python train.py --d_expert=64 --moe_layers=[0, 1, 2, 3, 4, 5, 6, 7, 8, 9, 10, 11] --normalize_top_k=true --router_cosine_scale=20.0 --init_std_router=0.0154 --norm="rmsnorm" --norm_place="pre" --attn_scale=0.0884 --parallel_block=true --learning_rate=0.00511 --max_grad_norm=2.0 --warmup_steps=200 --doc_mask=false --train_tokens=291800000
Below are experts of layer 3 (counted from 0) of a mixture-of-experts language model. Rows are named gate (a neuron's input weights, with its number), up (a neuron's input weights, with its number) and show model dimensions 0-255. Each number is 128 + 24 x the weight over its row's rms, rounded and kept within 0 to 255.
Before each expert's rows: a language model's description of what the expert responds to. This comes from a sample of Wikipedia text that the model never trained on.

# expert 2
Subject pronouns and the main nouns of a passage, often after the or his: he, she, it, album, song, recording, performance.
gate0 [131 141 117 149 138 157 178 161 157 101 113 125 143  85 121 108 118 113 123 130 150  97 176 150 133 142 124 131 126 121 151 144 102 117 118 144 103 113 137 160  89  77 144 135 133  80 137 129  77  85 110 128 166 120  95 138 140 135 131 107 103 108 122 156 126 161 138 143 127 162 152 104 128 147 125  76 128  97 144  99 122 140 146 123 143 124 136 127 155 138  86 146 101 146 132 116 140 130 149 138  97 149 147 128 149 129 115 139 146 109 106  90 131 206 116 156 124 107  83 160 136 155 190 145 128 130 145 116 138 156 130 109 119 158  98 118 133 130 123 124 147 157 125 130 113 112 151 196 151 115 143  78 113 110 132  88 156 121 149 127 144 116 133 110 127 118 114 104 126 161  45 141 146 133 103 126 123 164 130 111 149 152 149 147 131 131  96 135 170 125 135 148 142 106 130 145 145  68 136 126 122 171 140 145 156 157 127 113 138 168 128  93 177 105 117 118 108 148 140 129 182 163 149 173 145 114 140 163 187 112 163 148 128 125 125 104  86 168 115 125  79 110 109 112 133 133 118 147 139 145 160 127  93  88 142 134]
up0 [199 144 152 118 111  95 150 106 150 137 137 112 117 141 141 101 123 135 164 125  81 118 133 127 108 105 135 115 131  98 142 132 107  99 172 152 128 116 119 140 107 131 107 203 120 134 134 150 110 152 161 107 152 118 144 115 147 131 101 148 132 131 138 161  85 139 116 133 154 123 131 122 130 123 165  99 138  58 154 127 129 111  97 138 149 122 162 153 141 142 102 158  92 144 137 142 124 140 125  75 161 148 149 113 128 133 137 118 138 158 149 153 111 122 115 119 109 136 148 183 132 186 134 116 146 172 133 147 113 118 160 133 130 144 121 137 147 126  80 133 154 151 155 117 140  92 147 122 116 125 141 147  85 110 137 144 144 138 106  80 143 129 127 123  75 102 113  88 120 147 148 110 100 133 135  75 152 105 123 122 165  89 113  94 101 111 106  88  99 112 169 131 139 123 126 146 161 110  95 147  98 101  77 142 142 124 139  88 153 154 156 153 153 115 132  64 156 150 143 155  94 124 125 152 112 108 146 142 102 168 144 133 147 147 175 109 109 123 114 158 183 114 137 104 120 118 134 133  75 148 164 143 139 133  89 101]

# expert 14
Common nouns for institutions, roles and social groups, often after the or his: University, Church, school, family, president, Minister, meeting.
gate0 [132 148 115 122  97 134 113 165 116 140 141 154 148 108 124 133 144 180 163 129  97 154 148 115 113 149 115  93 157 134 139 113 112  96  91 171  85 112 166 131 132 137 125 177  94  94 161 129 155  90 148 115 122  69 139 138 107 141 117 102 161 100 126 117 137 131 123 114 174 113 129 125 153 101 167 172 171 115 156 125 141 115  87 154 104  82 147 116 117 152 113 165 142 126  80 136 126 115 131 131 156 133 105 164 142 127 119 135  86 135 117 107 159 100 155 124 126 133 122 139 134 138 153 143 112 131 144 143 141 111 113 110 119 141 164 124 119 138 117 142 149 179 110 185 150 135 108 113 110  83 120 122 121 101  54 158  81 176 115 126  91 166 128 133 148 118 114 148 204 145 135  81 116  96 149 130  93 113  82 158 160 142 114 116 101  88 119 125 151 108 136  99 123 131 105 117 124 139 109  95 150 135 150 135 138 146 134 135 135 112 133 140 172 135 138 131 124  91 134 142 145 124 135 130 144  95 181 109 146 143 136 108 141 109 168 108 165 131 130 149 187 120 116 154 162 118 124 149 119 133 108  96 129 160 154 103]
up0 [129 113 127 135 121 125 132 154 119 144 129  99 118  88 112 110 107 153 137 107  72 161 103 123 137 115 173 128 121 106 126 104  88 133 123 159 183 117 157 139 131 146 175 126 142 128 152 171 139 112 137 133 117 125 145 158 101 118 123 122 170  94 146 112 145 144 148 118 135 127 112 139 117 103 116 123 167 145 143 115 107 133 103 163  94 136 108 160  96 131 122  73 140 161  81 178 118 143 150 177  93 140 130 156 159 169 158 125 121 128 133  80 117 102 133 134 164 115 100  89 103 123 125 117 107 123 144 139 136 158 137 110 118  96 100 106  88 176 153 107 120 184  74 127 140  99 165  98 160 109 137 148 174 101 142 112 109 144 111 130  89 153 139 116 124 120  71 155 134 119 159 138 141 117 162 140 109 113 115 132 104 149 111 130  75  98 110 121  79  90 121 129 131 111 153 171 153 140 108 163 119 119 147  63 141 101 159 139 109 117 114 125 127 136 143 124 106  98 125 119 127 112 182 130  95  93 158  78  97 132 142 119 126 151 152 137 152  90 134 143 118 106  93 117 171 104 132 136 134 133 155 122 106 125 147 110]

# expert 27
Nouns for roles, relatives, offices and groups right after the, his or 's, e.g. member, father, President, Council, season.
gate1 [137 120 159 153  98 124 126 117 102 145 170  98 139 177 112 132 127 148  93 177 141  84 123  92 149 115 160 139 122 100  93 170 123 105 169  53 112 121  66 124  98 110 122 157 138 128 135 122 139 127 113 163 120 162 168 108  98 114 115 145 171 119 145  79 110 153  94 148  83 101 133 119 141 162  96 137 100 140 118 135 158 122 140 105 124 114 164 143 149 125 117 103 161 165 103 149 141  80 110 109 125 118 147 143 164 146 100  75 136 121 113 110 171 135 158 133 133 133  95 108 113 143 120  95 145 100 136 129 135 140  93 105 119 118 157 125  94 118 138 138 118 141 113 111  93 133 112 152 149  92 113 106 125 110 151  78 150 129 186 148 152  98  86 121 106 107 115 137  97 152  97 142 155 155 137 153 110 102 147 115 159 107 132 112 131 125 170 133 119 131 116 133 127 144 130  81 124 165 152 113 141 171 139 105 124 136  87 143 142 150  80 113 114 139 106 103 105 127 119 126 119 136 156 127 125 120 120 128 192 135 128 140 136 141 132  78 108 152 102 132 150 193 118 129 126 173 150 122 126 125 165 120 130 127 164 140]
up1 [102 130 156 168 124 161 108 123 123 127 137 137 110 150 100 110 110  96 138 115 128 113 138 117 151  82 150 170 116 145  78 136 106  94 160 157  96 167 182 127  96 190 146 122 153 121 115 108 139 125 113 158 117 163 156 122 172 126 174 118 136 105 130 117 114 120 161 131 136  86 110 109 145 121 126 108 145 148 139 169 159 174 112 150 102 102 105 139 151 143 121 137 133 122 123  84 147 102 145 105 141 119 108 122 159 129  94 148 146 108 113 137 119 168  80  95 153 142 152 125 142 104 131 174  80 152 103 169 126 116 138 122 126 118 162 124 163 132 120  98 146 177 134 141 102 115 125 127 150 130 147 109  96 130 148 112 145  72 160 169 111 124 157 104 148 163  79 159 137 181 147 150 140 124 159  71  90 123 127 170 125 127 145  97 119  99 108 113 115 121 113 145 135  87 107 114 127  90 118 121 118 143 128 106 108 125 114 151 152 106 144 141 135 157 136 106  93 121 158 104 139 124 158 104 151 126 134 147 140  92 142 140 194 148 142  62 148 137 153 132  97 138 139 135 152 117 131 113 103 124 154 177 126 121 143 126]

# expert 7
Year and number pieces, degree signs and table pipes in coordinates, population tables and infoboxes, plus infobox field words like birth, Died.
gate0 [130 108 157 118 112 118 111 133 118  96 142 119 158 102 131 121 106 107 113 109 139  92  97 155 106 165 142 129 108  59 121 104 118 129 119 167 100 123 104 105 106 139 133 158 108 120  96  90  90  97 126 139 165 140 131 104 146 125 127 129 106 118 127  90 128 133 154 115 141 112 136 128 109 181 155 119 161 140  89 162 117 121 113 123 124  93 167 165 171 107 165 141 152 118  93 103 118 121 149 158 131 150 122 175 133 129 113  79 162 172  99  80 153 113 101 127 139 122 143 159 132 174 153 129 121 177 173  99 123 143 129 103 144 165  99 118 106 116 159 165 109  90 107 113 104 102 159 146  95 113 148 177 116 132 111 126  93 135 156 154 141 116 122 153 122 149 119 124 113 141  83 131 167 104 124  95 143 164 101 122 143 129 127 142 109 162 156 146 127 103 135 152 130 152 175 133 154 108 147 146  77 100 195 133 131 105 115 139 113 104 150 131 158 126 137 108 147 131 164 138 101 100 108 121 111 104 146 115 147 103 165 142 151 107 144 133 150  98 127 113 115 143 177 146 120 118 122 152 113 117 107 171 154 128 108 191]
up0 [126 157 127 152 119 126 132 150 141 124 135 108 145 122 151 115 129 115 154  86 117 165 137 153 161 119 106 138 134 169 160 139 127 108 117 142 139 127  75 135 138 104 104 140 103 166  86 132 133  70 118 131 128 141 146 165 121 108 110 138 109 113 112 123 168 160 123 163 158 137 114 110 127 133 129 146  53 127  62 160 125  93 122 137 113 129 121 117 203 152 130 112 143 130 145  94 137 125 128 104 123 146 113 119 116 117 152 125 112 150 142 146 125 151 112 143 104 149  71 121 146 117 132 138 142 184 105 144 130 112  92 132 135 129  96 180 159 105 138 139 153 132 123 130 189  96 105 129 151 163 121  99 124 152 124 145 103 104 165 143 118 121 157 107 110 111 148  84 160  63 129 130  94 143 112 123 109 120 118 117 182 145 130 139 108 102 117 125 119 144 148 117  94  50 110 165 135 140  94 126 104  83 101 167 122 129 162 153 113 108 122 126 113  97  85  97 135 143 151 126 119  87 142  89 166 151 138 160 140 144 154 148 107 137 152 173  98 159 146 166 139 138 105 133 132 124 143 137 156 147 141 118 136 120 153 161]